From a checkpoint of a small mixture-of-experts model trained on Wikipedia.
Training: a variant of SOAP for the experts, 240M tokens, 4892 steps.
Below are experts of layer 3 (counted from 0) of a mixture-of-experts language model. Rows are named router (the router's row for the expert), gate (a neuron's input weights, with its number), up (a neuron's input weights, with its number), down (a neuron's output weights, with its number) and show model dimensions 0-255. Each number is 500 + 40 x the weight over its row's rms, rounded and kept within 0 to 999. Numbers have three digits each.
After each expert's rows: "comes before" lists some tokens at least twice as common just after its tokens as in all text; "gets" lists some tokens that make up at least twice as much of what it gets as of all text. This comes from a sample of Wikipedia text that the model never trained on. Tokens count by the router's weight.

# expert 26
router:420470578527517389488577506490554448482477500516490534494462477465511486599474479529575504471463481513420551474506510435489571486451435496481560543560461538547592484584523489520508525503509514484425520491575512451436425478429547435479423433495566473482544502476506451490540516527472461477534452547497537416492517511490510463469509508478491451407557526457477455506461498493516462540500525438465528493467478450461503442484471470475501473505506534502556517460578457450433497482542416511523531477528476406466491512479483538500509505565445449455402537472516508490470471478500541567517438469497520534535503528474520460533487451499560492489572541518512531458506453501520517532545557497412539490486526510461547471566543504522444526489475505520498489520547512516541464418566548
gate0:548520551508469485526488472452539458469475512494414531395497533544475487621469442496579491519403515501510516461480556532468449411460484499518452481532524528485540461533460440471446449442521526415475546541548453557512499529466447546550474521488545521438443475496532500551441531504466437530538487562532482546481532456509451484533440444474508465468539480511420473475477543484549511537494464430543395492524508476504511461448445491483481501504565511514477577473480467497471574464508468486541470515470516415489551490493461545485491524503474471438448527525508533460490495485512540513537462504488518539526469454502481380552526527435527528479481468534504542548466456470526523536514492477419475517516435529507506507563577479496500453379558481465567584464540511490513491472489462
up0:431476488456499527518472525497480486471514454481571467550533528486524505420554577472452503492563549503488518570522468442467581494570516537478502513483507517508490530498557528540484514546479483517600426463489534501467526472529539460481527504435491495481535531495494489514516446488543531533503506450532515466455511473507524476485528531525549529495482467525503557526503454583405541466563568565493618498509562498505541582595543524522550478488450512440499434469516477525563422555473494465539512491503474487530393522489532486554494532449509518521552494487516469474503449543474461505437533559474441559479509504544506497462455543536519484481508532448412486503531589498481494478444537551545526536433550489528403522444440509552468529616497537527437417549517491503485477535442465
down0:428484443492474576497499486514501540504474446436597540388514543552438490533534526463429512580503551504489499416516456453469576536533405458516578521447517513553443563480503525486524541456491543526547535545541431527515503444472459514562408470506532492531480529509450470494555537551469475552451488536571511552569511520570498444452521494481544485439446456488440486454525586504506534554547536501431480501493507472499485569505516511509476503524488539493485545484484508520492500546502486480494506493533489477540511537482506487486513501543463472459445490508539482551425464548505471421518536547451484478502498465538551484540429570454506546480522469460605523497499478504500500502489587519491517539540480519493517510551505500514455472430513524547443501415584430479603517484513555
gate1:489485493518497524482556440470522501407482485437504492507568469472541440499474523541492521507462535463476522543491527449505580446519577440531514513527535437575489504468474490510444396519502393496523534521517500537407444508440550476535456417488499512564433509534462483431520485472458551459514413484504540523541526532527522476451455570488529570447515521474545428467526533507454509516572539512465577553492504502456485483493525488524427522508483570534497464503498465521539429554529446531486511552544446471482527531479510473534495513486456454523445524497500457465469433520499417524523510435536568540489493580533496567583520490512521476544512568592561487516492530533500498456516521537534504560472578462486506450545548481511525530506434528459485409427486487566531530506523468
up1:475569495475444481419568479464541531380532475501486514496521531461508513516485511510476588516533529540532500519484488471539571424476556478544502509521498409496491519455451523497446432456432456459486504488458507489469511501522498450561514438514444520524466508534474420502509494386459476437472439482550431548514543529450538443430528528454597541449476430491530522451478573482435506469535504444477526548480565465500542470496576497464452452475471567539516531537473504540489510591560537550506496514484475509470556502446473478505503545493531465516426508458463497474469483577534485537532483537515519535480421483483527489536512490484496470581502510571539542508480480499511449460529499504471458478491539525450484493524523514484474588529519607501424459527477525565426462515464427
down1:467477424477482579500557518449543489489474439487486442560553477511463473537576439453502511526492470452473515482557520543494483476518490465451572470477439538552532468456486546479472519455525533523461504459486440517505519572483501512468525525555485507473458509508468570486580517513485471564526524534480511485473573529492452454515515485434526594454513506549457500505497552515462598489414554502491555488475503492484498519464498342579525470506545447498567467504489578463498486493531535464489546469374497463507461505472465474524514462480587522542484475583507524533494486556448462561504525499513565521531494492550537484558511448476490466459514507543512441576467502457496483486464471495490406494447416474456482515443493498542512527500529539515498479548534610588499564513501508
comes before: " the", "\n", " The", " a", " In", " It"
gets: " with", ".", " by", " in", " a", "s."

# expert 48
router:436501509540509448495474485424422453497489459459546530457569524535459510573494523508545508518493529539499599510518553573487530412487454556452477512524546473420555442553513490474496487572498472457472477479502492453463536535483534511479444488489592538496506480523467554484488461423517414523600480544472500536494507570483418441505534517479515521518458503467568551442473484457499562577515542510576475600519469486535503543452470527479494440489477549487409497488488485519512533518436442547503528509549476428486548533442457498547440533549544475493482534483534521482464438520462486507527444527473523495519461526559439510569514477489469540507457543518492519512519461454415512497517559494520519453540524552468498533560516418473578510485436518502568524498538453514496458546569446
gate0:604541482476471509431509541484516541471473496459496447515538501511537553478403572488484581458506447409459486486435521510547487536533541493498497463482495394468467469452506528529480574517481425509470457388483487544489558545518516492533502507586520531494547562457515511496481514511501504497496528573465438537490479507485512552488542470466478507506503500465442517538471546506515523434531494412488522602597607464521545581555437473441508502521544442463429499496533488546525537576483479520473527424500516528514526525466478471463491462470506454402455475417528478474512509513426473495512516523511471422467523485534487501522505466529517486494505561440517573421544445466518475550504532474487473479532508558428529584499461511445512537455497471528551539515475530505495482462513462
up0:518490467436495541534565524543544588466486496421514470477510529598519511486499482456471460488526501441531509511561513424484551417511421542508506461531416530472445573521601511515500612500466510556466463388480481505514519493479546552508536509531542515503532538514533449550543540494486458513473543552510453469493453469478502532510495466506565453509548520472515473534519475466513566521435458400500452460556502429558607493520478509552510478499486463538484502436481487476454473501518561452468495514443544517459518534506576480493525524526523464451490507432546514519478452591486401433521495418532466498525449482511478511493431521525508489512551493464518485479480553481532467490484573528416491499594515468501511515510512537484439448494527468519533467457446458587507514493554487
down0:525529467486480507451493547453495523488557498479447561491544553534531518555482491547467538472503506536526521472467407468482463525459509548489444440454516487459453512444529495524463510473521441558463424490507513501527524489479494521516493471574526476523554566595510462506537569491502488560510520469479499444424519547472575456554541502518494479504471513577442533532473485478489503470476461463432520508527504459506532535508562479558482540442607492553492412514467423572525518570520452561486453506485472560610559535482504530585517491563483508487584469503478519550462450528510523479474485479489489478491532586538511511520504518512447522514558442415460428526449529576558459493517486475527544582549573516437510477489523475474433474462494500468462513516532433431423457478440496
gate1:496564445464442425512482473490522507449510525536537524510507439569528538593446554459554443505486453513499508426449476479526448496478499464483440510504419521491539494429526491490491561466427443511508514542450521534515419545529512506529488415550522552501490546488490484530519456481566446494493520487495514490458490545495510442548475556556451490526504499417491419517517517486580500575457523461435479550447426537584512519486564538571515498473496500392514513442469480449485530526526469546437547487447490486508575514551483496512515430509533491420510575464509510559508516444529457505575473481506455479508501470550527495547535504432536488518567524483532494496538501527490488540456533474505534444521444531437611506521509522507479472415487445492590535466462479496513539582492464
up1:453528518476482537473459644545457488416498465490494438527596563520453477486519588533456468480496571466544506449447539506579501526417494532456481586505492510491546523500496508511558437462494514534518497472415508513504589446535369469566521486442502490534496501427507504474430536451491458504514502514500472519542458502494496483476483498506509485491435510535554520503497507485505443514566474524512433513522503513497514530465525462444517577518536537497529527521413484516409491449559531583541449481524436467540470484487491483503500524422505453504553450490474414443425470550438477556455474483481507525494476432475455515479430491452486485519467535548571526552491493497474495467507469469488519618460586462533522583538484481488533513484507515506504540501533513480508483472533526
down1:527578484503463463530565522573539515506558486410460525438455583507564445524515474490492570495543525535540467512501562499493563489491453532455466555472511539476544502543515454406494507500518570604531494527558516478527485422477551465560475566470453559529493566501554490476567549528524451418487530486476494513549417486521475480507479519481484515548501435536546531561543547504492537532469545525502502507542540503504539486476458506531534533512582554525517526488549523497510568479490465485542560474516497478462496482514537551480524436514469513435390518505547508456472534481447516462511526460477509550531457475472497545581479543555515499525523498459544457546480476481425502482466407518463550514460523460488497428549534540501576462465462545482501508531617464565514426536561498
comes before: "-", "|", "\n", "=", "|---|---|---|---|---|---|", "|---|---|---|---|"
gets: "\n", " and", "==", " had", " State", " =="

# expert 3
router:452485553541512490503549455492454557493485484539477511511468504536507492530504522446489473545482583529487516488557511488539479452520521446488499467513505438545569527487554479511468523463493473483442603544499470521480439453512497536499489528566478461470506499570561453499582539508491454462511460465549449475469485512521456503516551553482508453475466582524431453571505554505491561505479539546485536562509536427593516489507522504512457486476505576487492580486464506555501535510483452489488546475486487443545505508475504515478486507613465398477457478451509562431483504452494422428472480523442522486544520552542532458569487546500503510526468500571485520507496515506472484551560492503514516480564503459579624549561585491508553501411477549618520547488542443531465422503519511
gate0:516526576484512471511486397434484482475487527540520457480538444507556458517501543530490514517485501469527500456548495521430451457473456413490465540484495425524563496484484486479520462513554422467455500480506521578406477461508489541520472598555531539455504460527476523566526475464487518559468445487509484566501458465428485475479450552511503462532542474434558496440510505547492474462460538511475462537430417519468501460524481539450524523501531527509500549476395511528514435572533414423516567469537449519511434454506538414481529494491473490496512472437534454467551459437474481470487551483488519551592530525521452523457455522547497473536516395475458464539513430381460520465490476508516488533508479491547471515514547544464488585502459525520475544502495536514572488519488462
up0:534554517454472541406541539461499509495466448483549532556538446516452447476563582494588522542515473506496490502453510460503514543562445507519488469471472484484446475479544553468453453483482445492486583482518463515535477488474573385445493560458464472454491549487534483522462492514521432500453475451520482509509450547517504452518541477508502552594543530546448450531521521513582474472513537466484464552507510498460556517478491553542447521502440469456484522548561521466484449485565489527553553471468527491540501598446480518533527595494592506519521499481513514469529490527506556571504595524569472451589575515491485483469506530519536553529543482526477475541505515406456472520491560502506456398448477472480487481513455449442529464520493542462475489523522406535512524535445496
down0:548445566502497513500473480566430508460477508505538522506454452493529535508486519469553520462502488463499508465479504476512412483440540407529526536471515508560511560509487533570460519469453551457473450593483470500511537536461479514459469596459535533540520526504438470501530437448576585551524605509551515572455449461540466459460468499547501512468524545524481484439481546546498418571443488522537526443505455516473497579556476542530494473531508459498484527472502505519471509523519532509448566475536530447491530526476509515537533463489524472447549502574461555460511557545511518512509463490491563468495465556510520482486483464520456501462487488526492535466412537456412447574498445512495448521527506450480606544557499514478513553530523553548448556481451439429553480501418425
gate1:454494549501490461486517558493507494538486544436424466441445545469588485531483459555505501576456458528509514477480553540574597500489547555576434551479556469474522513524516514463540482473519480481480508544485553454524505495462585471528512487578506498522453545532533532555438552478533527533515497500550471511473495595536520471451549498433515514480509534476433516545463500451572512491500531499484526533471554502491589420498542512467429528492540579446482406445496511489563461447509466425491500563540422472476545504451506428492482502579453470453496566527510537463525473502459477469509529518494552545476580445479508514506471482441514508548523574499466509485567521502568542504493484540535428495498423506490582514552533497483481552405491504537532560523434520523545500511459502
up1:451530507504490488513484507457451464575426516495522464455494538486482491570508479502495517491558433505568484422566505523555537506557452492525470477495449536525519496422497426496540539479504499470508493494463487535547424511496533531408483499514514546544482470548575480514566522534532549512546571494494568507544464503529517462535444544472544656493477459508510549462492482462520489409552559465502500528494621542515537539524570557433476518537510518536479469519490462530510470513592493520488536484512545471545496510460516434515499492500500459533546590527467555482526512521596534505560523532429514568429457584520421484479433487470475421508527475464534468487397518537476490468461471495504555517484466503503563532512467546524515564461525503441462506544482522503553490491455460
down1:514520523479486542505456464500574533547516485491513497503464486524507550489445422558503480463586564495528522517496491503568507482451565457490540483558479573521431502433499522512516528464498478527517512466438434577513549518447483496428527429455565507489513492453493487514516478478507507473517548461556495477484546540471457559472524475474529460600470470562493499551550405517568498532503575534486466459457477522448536484468520507514467452519493458478451459448585476519503580454561408543496542555522478506513520497471485417493520521470478514489473479509520477536575536425532529537552550544497496512505493488474415566501462478508470511602489517510388493532555481506508437496522466493440395490436426480545448552561491530504517442481524499480544406480484558571471453499512498
comes before: " |", " 0", " —", " 1", "The", " 2"
gets: " ", " |", ":", " D", " d", " —"

# expert 34
router:502522543507508423601497503464511497509448460477496476527566485506500563555554489508518514526441570531526561476455477532478480430442494524442443540512548533551500420531459488505513487472412512542429510454451500408523517551502560529501483501508519479467491436533516472420573447507445494557500542553498470531400470510517511527468528503489460497428505487435500550499425526486433525549488487505480417450427464478532525472436566474498536519483472466467506528504526492517526528468452504553561556464559436452490507436484506481515557459562539479442453500503561534424533484511472530498484407534437573528545419401496506515520489498493519502540480576490533467517471458495486466516453480529482467562504514412498490451499526456484507451527469533602479518524456452472552439498515491
gate0:453457492506502468516563496510509471556450485582482555454470488500521496475581461534497530515445482466434517425513549485478475501467499512470557476499516488508504468504496477468523475481525484466485498531586475498547498445517402517495470498573429476507470395523500514483552527449525508490427526480485490420506511490479421493495524529496469472518570513494513511510556543471514509541403468497506484455451457484472442464433501588407564498441506591390488502425484470510431484440488486465504505504576504467491497468396565518556488546489506474448518467405455473523501493422500542484490519529494420471526494486475555516479528479509524516507518459493567424437547478422520530576484487493451526601549522396548545483524463460540460504483529501491534491548560470545469504499502544
up0:502451486510496530474471570505486497522552609576498482488461488599449502534482463521498510505454528481581501490484485452524470451506478520490517507474493485419448489475446485507509543519500487488457498537482502493482547541450528443459530451440486587506497545564524477546540491464505550512467534479541574482539489525470534515485445468495396401463576524530419561480564479488593487528497516501518520503461470491515460505545519462494521544521543503542510466514462507459477520456531506512483491515492494539571555497523530558508531435513450425479499583537478469510497553488534562511516376527526495558559548468495520507511498595585494456525375516542489472469472430508525421557451509485553486588475499490462545505546505456628514549503488487499554502523457504484444461505522543
down0:566493458506505516483430495400506523481536519478525512466441425493539453489517528530524542446405470501527475490537455518477525536516459460578459525480473482487497501544522532464497465473513517485443462453481536497450505484500444438468477511538477529491517520506516477526500452456522554524497573449493476514554479540515543525469451462534421503479501471471473544537587453505507496537514536520534504615482556467454527515536523505497505519513548509555538525441460525371533561497521490590465490474504531528508548520553517474474457483508547526513452540521458516472516522472486461413520448427482466450475544497475543567490495494594576450464473537537531438581423516462442467521542529563492438460554508453522527516582412468498491519486521453427544534518532401487476581529548428
gate1:516463502497466509548588498456498497545510486500438583489415568490550598536431450531521514504459435488427516489542507492556506547492508479528541552478482520498447437494507485511467508506555508499484535539499514547500441532440449499463480456446538540475448462484558486540560497435503457510595438572496503495410517484445474508526598454516503512515542553475415519590585508567498507510477555479535477555546458476479425502424472513494504550440518505548500494512508489463522596518502365491482491566540495512488501484498508539440497480483415520482459505494512504492475470499531498481489499491459493508468569526503490483519565509537450476537522457506548588540502500506448447458516546456494507500456451565529557531557519549548509501436528442560516487525458476570428539468543522
up1:458548513565571521564507437530474471415499457521448507491534478557477551487476537431496473509428462525470525500455478536484524472422490510537462477515515489528460566486493422583527528513473491595469471521516527459504504562483528502515532421491499432516500509502490414491536457524535534449515448458489431470532470610547543464504483454496522393485501502523498540522464495554523531540461470565498459481557475521524514445494537510554458545451573528429552551537484464502458493411417457452467505512528521502503592513579482520542548500580491479455530506506554464566534562471549470427450472496502462510523489505504491488501532527418519451468554497530454429496466466515548483533511484454494466500547486565536452517476480449476524465523550445545510462477481489527547499579556417
down1:544521550434535529496509478424515506451454496511462488554507461556547512519506532448553497513519519503466534508527577508566613486485484522473504497551536484576485479454523491463459467582591486535526543514479514401550580574529490479528527494477544468595533510536532603532503474521493512553511509540470569467506474500502482489429541521412504475526491497478531589471506481560537491455472503482524461555569501412496518451543451508443477475447497466457504474473506427518520455504505490479551565499525497518479506523493518510517410567456518460447522579488492516487494533470527460514602453539419501502494499494502486531577490443499441461515524501580516615492533565449491549518458537521501432491486419495514477536499468475479484509445501448531568472485507426469532505534459448
comes before: "\n", " The", " In", " He", " %", " It"
gets: ".", "\n", " was", "|", " In", "s."

# expert 22
router:471517550524542418521448457441529455465491531506449622494489504495527438541519458473585457545439524505427550474483521464521537410500474490461475485555504533478569483520533495461445443493499536478488488442523507464490434544476470495520427435560503542477501504484506469486536429562461449420533538544521490467473506480499428449512548467461464561407487554508538488536422525471512500444449548465489500478530462499571542444444493542531464510495482551462491469471513500503504506482498515455558506520517495487512505551477509459574469443522503488460473496466499517522491456464498489580518495487468475491436489531472494436558480512490518530445474479559586508522548492470541512554476521553487454465567497509454498416530565407421472479510420555567480509412515473626458485495469504
gate0:533557492514500569530457495437535502444427511434460474556487421562518524597470415501519442376499466461517532560427528519482488463515504522549509468481502517475525468558487544455414427562571528555516528514471516499571460549503494445475471521526550490448460524456485509485492496483474483458565440489442568529454489517540473542562498460516485490519546496536524474465538440521492518504555441456521485541475458517478593402490542442511525454569485459488473482415496474471533445504524507465562465540480498430489527537607507538477491562516435419526449559532501492488509458482524455562540515506505486439552496509456492454487566508483541550521441529449501540519530479520572519521464521492477478494527468542555498556473546530511441490462561495465507509444522484509521496543473435
up0:521453550424535542455490507410499559528540549493508447508493500532483490549464542477486507496525436524493423532514444570470516493426514457452539482522556524549494479456511465501505446495537435424480559426585436508459499546480509463514400491491466506632475515533482536459529555492491495490469531569541528494504412500488571531458506543426542477479416542461516486534549480483448469512405538511503473517490497482448495450508500524537493501472504556500479512494504472488516483432438494454547552520537497591516534575449546496567454486547464493452436525434530512536524599472508502472519508567464512525511422495557515541559488526458416481481512504522496442530567477480551521491491539405497526556479485450479553498543494438465453525491533500455545438509518472482546526516516517
down0:524487471546437521523543495447489544526422488469509530515481483466510544519568526562550537470511487573519472511484486464492516499570529519540451512425492540527433470519507487486489544472456558414451415418489550488507477500483505529529437520473533472508535594478478488477474442536514545502518478552479525528538522488480561467479530507483459553546463577446515530491425472522484471486522457511522436412540435476469492531493487576423526569449457463458513520563549452550547501478608399516498451506489527561426448507486441494520521519484578518494506490536468471442461469457489485489475485474468465504497519482486417561543528548482503525455495569526467482488529448484520555446531487519487411466559466525533491488569542527461440446513510543493515527510502362577537501519452456
gate1:556529515452542472563510482434481557464478515496501435442498496490483548475464465528476529493538555525590452558509561469457553482516513472505503519518531551547565528548510447419515468449542440486460488500510458475548476499486548519463564588517559593461474472504530560501482517496478509494464565552469477477487547459531538456455568528461534502542517539493502511494546559467453560531488472558525511426408412522554515497466495524510477506522484485493448473527494510540465516450465486534516494483517460554473488509447475482592464617483538480518461546514517509469478461511547441530592478505506536538531560546530526482552460446486501548490554516519565567488487414459513469497459527464511583533515531466520598576455481491556561527418554462475559489506495527517540439433452499
up1:515507522565490489486542499487533477527564486498462466459514515479556489535517521469480510514451519532411547476503495559508460509489455526498482468516551453455494526463545505518474539509480520524529480496401541444516572472520486547546515473525517487452520505545554498539501513486555495437581427453485476487488447484540456576529436484522501486536464443522485478484510496523511504546546459502456488518510611370468472479516474504527445496501545554492503578502433545437454516561581560557480499510546532548495499515555538523489516416534465497486600482437528526515508483493480531514495535531476464499505379478501477500411548531472498455505403510446436453448499585513502476505538547496489442532536512520454371468464521514519452477599494525561454538550529467397526521524501494
down1:466515544481476446559478517469460493488457526538519461496497497600439456518531514502493491535451534501523563499497477467519467504460441443517528440538510486421592520478488495575522486519539463545434435463511393558529499492520523560514528564508517459505504533466408434513538490485516550422500527448499543468517528467514503474491414507590524546478505567528440528485540517413526444550505479511479539442495463530469462506519510521477543459536553508459456552479500510526471552531477533490563493494528509522487538486477504522593518566572501479431484573520446513496521560494539477540484530493479530536507438568558530459513467478513507537503475469501492482450589556547433553467574520447540497510561503482536486547559476433560503473588568532556465455479465467478552500455480395
comes before: " the", " a", " his", " an", " 195", " which"
gets: " in", " by", " In", "In", " with", " from"

# expert 40
router:448453527553446409508509468534552416482497516429476594450540530560500532520519573488542468544453484512449543402456502447496529485533446521459511501496466492468473442527466482485495528521546489545484511483502485516580469504458507543508518520494569554486482489480505563476482439505531475463520456509410432511479516484555486497465551490543502556515485534532456507458468536504509557532612501451523461449543524424411549499435559576464439490505536522520471582473423499495499534464586484473450605497526447469522535520446487536454522479482446474480498484482623503449506491520461535449550485524506502477517484498516505505474539414516541501549530437514511547570528513476512551451464497511473527528494468510473551399465559473438470528521485525491498570458452455496531481439485506
gate0:480510525561512498520535483484478375599595507466419515576494563524392536451543552554477462507468591515531519443479549534513494474471518477466460531485451499517447455547468492468475591465507459511421502537457510573506467465422509523544449493541572503447500488483527501441498568486440454586506528542476547577459497489502494535465498502535485501471627461492490451494446495483540525473544528536539529475568506514479521539501506514479496476520530506538434528557516584580490539523515458498504552443647477511537441484425515485468496478443467476495474485539500531426515469503496545521510445578578514531498461475494479489483500509501527506516543518575511539497471475518496493503534505502512503492507494471567496506483546444486444500542503498521486560426447469522479513465451508
up0:484516484516488458427484549464548461555442499490559424591508501530564535562477481441541530498470481463503557497493523465480495515547455485474428485514518437552441527506521525518461401447502465529530440561557502540472581504495523459512464505510480524557469562507592482508556492524496511558487482465509514447487521501519517495536488525507447545487532520550446513563484514501493486406493498534466467459505493512466430553528565471463470516506451496558455490476519492424529448515433498441539516496465501454533593473512524408506553539485498545528541553523565495506505497473435528510522558535497571558493464523499492463526514524532564440373530508467536520545477536514481499559487506525520506461524516493459542497514516536464427537457563461453458450612568563433477535457420567
down0:509544518542528542538516532461437512517506531422498580498508467485566495545543569531494480547445507458478497447469544525600537499509502522520479485531431537468546516477521473378422558505495514491536466561542472522481519506542508541507542496507499444502512509513511457512477511444543496452553488560522533489501524452562534544487512571485514452555598491566519433487528469460421544449440524543535517456564504531450443584447539455548498536484559493511444500494485492488481512511502512518459507487520529417510433474462530499483562446556498589497519548539479510517555455550503527496473456440545498400545504486514459465586573477534573563507515483458492515521496466537501468413527555532520523480395575450457430496491487557512524544513496477535539477468499538414469483501506519
gate1:517534459554560527470458525499515502476532501535529534532510536512497512437525483509485548484561540500449514484603560503471473490586479553558541526525494577533453518509524508470520517495464476446565512502521439483495534477541520580508483481474478484497538507479429483488515506500467382487510456501458519443433469475517484598474520551562514497509536471470519512535438493422457484514461583496512540477551482479556527561446490592499467492507504540522492518440537512547506527469501571494456539420490434529494519433468541522514474530519550522525486581538587552530478535428504466512500455454473583519490528547503440520482496422551437492530471529589534520547484500566547458487501463601559468471525568526419524529483560513502496573554485489528454415491482464567482532499421511
up1:470469504543542505525531475492502542520469445534532559489422460501466517518422474567502461477554400538551531485480489540491512473553560478509483441490486552487482553553528441510477416482492522507505449494505480465533496576497571371476505530549461485505555502526601471509509477407505496525437525475505481407506455515528496506539597480513511524479491534563473501512443525415459496551505498542463507509552518529541483511576475415551540497457412539469470475529537518490529502497473504520521547494503540564437476497508501530518547477546522512501517531501467480475501474566566487450586441488461493468524557506472496408559513451440528497433477442484466530471472513514506484555495494487440526432554548408507498508463497490502528491439453489540479471421437458446482452419571470
down1:502424488495469508497435481465469463493513547484479463533526507565484508501479493482504493577442547539502526518583467503445462524490509505475515494454515492458460513435509519509520536521538526538487462451449491465518475510482441520496621568557459511479450447485458504521480477491466450525471501476456514433429528502462480509567541512478513526502515500537501555453491495460482463553512409571446495516444594583502507479590545546472572565476484494504515506553526475502427480506467548462467515490464464428580536535448474578500477541559577484486553498570550445547505474446470418457499494464460437465515558509483555560450426536544414526494494515557465500487511487614476505464496542468517535539560440517484558528423474523531502522477492488562434540558439495517559513503456477
comes before: "|", "-", "ed", "ing", "ed.", "es."
gets: "\n", "|", "s", "on", "ak", "es"

# expert 58
router:473493582494526485501609512495559475512450541544488464466546406492549545568532428520498463483469524522434579508481502478529526490499479450416494499524508480483513480490588471486503484438538442436468499560527506482596526582441503489527503478491512510415516532517485524511495489438469426474537502489482465479503467533464406479458501521549533495474509536505586514525482522509522514511510478481579437507485482367453487511448570543518544493455523563483455559544462524523537514479546527511529500452570493488526463503505484474519470547556421487406467533510546498416474526427462491554519484517506547498476510511500483427540472516548563518518539497549581444499537574523481542517534542428503471475474518504570543488535598483440464461482499534540435518560512526537515503532556529
gate0:513501502526474446492465467453535490510510495494518550455482473502484477534460560508528546532475491478515533485482506436463511553563500514432551522471419503500487419518451457458499521445513515500510490420513478474476496508456585504487469490494496484433518456522546467559519455504484484381497509521465421532509467584490520475485593518519529438530443454559425511531534558441513446490520521507530496499523542510461527516510569530480457476467390522509501478587566416500528409569481460513537531478523562434462485517488542552476497436471467528490451534449554552470456510480468566501524432483554495594470495489523508536489497449446532504465592468429478491459431502488474478507575508451502600571454445512492470387485466531519492444461482471476477511494477483459432496488439494
up0:555492507514560565554540442488521532504449469537532538523557508486489516480462536412505578424481515480516400522539574546538554496539491500466488482462585468484578544467479500536509480518507464493451422535473500545483505570508472462577462518549521505471499455422438521445489571490455460422501460500491502526460543481507470483472451526483533519511490498478460459504556517599530507496462540488496578483485511428533543489428545552446424455517477510551524471537511537485491430511414576544550539469534447545439556479475541505530502475545483533524504496511505480522530536511556449521486494519495473528487475502535538433469444512467454492505510476545603535488532497495505462490427507459558455452516582535406492537536526441430542454538422424491541484458511475454512522486455448
down0:471485526532436450496479486583498465540568485491450520521485470434491511427530544469448525529552449488479442491511399470412447458479519435486496545483473535490477505509616530472479482442398543516433526518507433498495463528464544470522460524544503531469486530559495433430484559487552460464439475520475454564474563487471518463550524459506481537485504420436506502526474441482552386502503485469486520477479500480555493495490521539526469424474448552547549527512492479466482484519505538486493490508468463638563539591496532506464527414560496495415529447478518512505551491546490485522484468526542474578492506453488494470525516503476514543471412521484508489539541487456534474548536502592506493464543523473513499449513486431511505420456516453521492485490521429448525539487569496
gate1:506514539491484507491498483439552484532570520542421620566585555522548476499488480474438483539531469407507534476549437566513489528464566484590498521511571549467456427471511417522454484557557479535420479520548475494510478471466535506535522499448506485475465503500441430452554460507447523494601459530517508511506422545548493463542428471563534497502598507487477466514490515495532461548548487497514459479447458422512456570520561563509519484436471555500528544424498484494459483483468503464495481476424497490548494491500502512471488524529506525554455505504537533531526485509505492428509489503559601423521443479485442505562510478453545535478528523548499525552466445516491438500545522519567484549445450582522466544486487495508481554448539517518528482487562454460461477495492464
up1:506526514517512489494513552459528459451484489520516511468470507460470564530513510510442515476534479438569526555510499474497503483530521522473516502476519566482475476553429544469480484489433522536522535541502459525591401546478478575579536464524578499526491520514509487544466492550505529482507538536512457575431561543493586538485547458478402506498535460556537499446457517490464529503479506505554511526514553487479484541553559525488479538503519562496483461462494501522487478434557512528593552483473465509559583465559479415489507472552472530524494594525462466506529529486550499435474463479498486487505482457487460527479545580507480437454495504549546517497531486506481444520434462563483486482487483351482434443506532462505496565572525587445560451451500605527464421486545519
down1:437481462494550555513533526508468399521486505484469442541499452444509492535467483487504459507430529509500480450489517609603510468456503521528533478469438494445512493512521516496482489513494539588518489491570530526502452380488493564512494556459464445465463549508476490429467464476524572506522524507494517526455551510514510464431473504560520496412538488507508438504481520410517568485485549589477445586559563518476555549483486458436529564454491478540502501586556512492477515525570470484540465553489525521434536465552540551502464536431447538431493454526537456549544497555534520554501490437560448454502480552484514466445497451479544449510484536563470464507479503519563464488582541543530472422536455463482490520545530472471503526552521539444474508489528498515462516490552472
comes before: "|", "-", "The", "|---|---|---|---|---|---|", "In", "=="
gets: "\n", " T", " ", "==", " of", " which"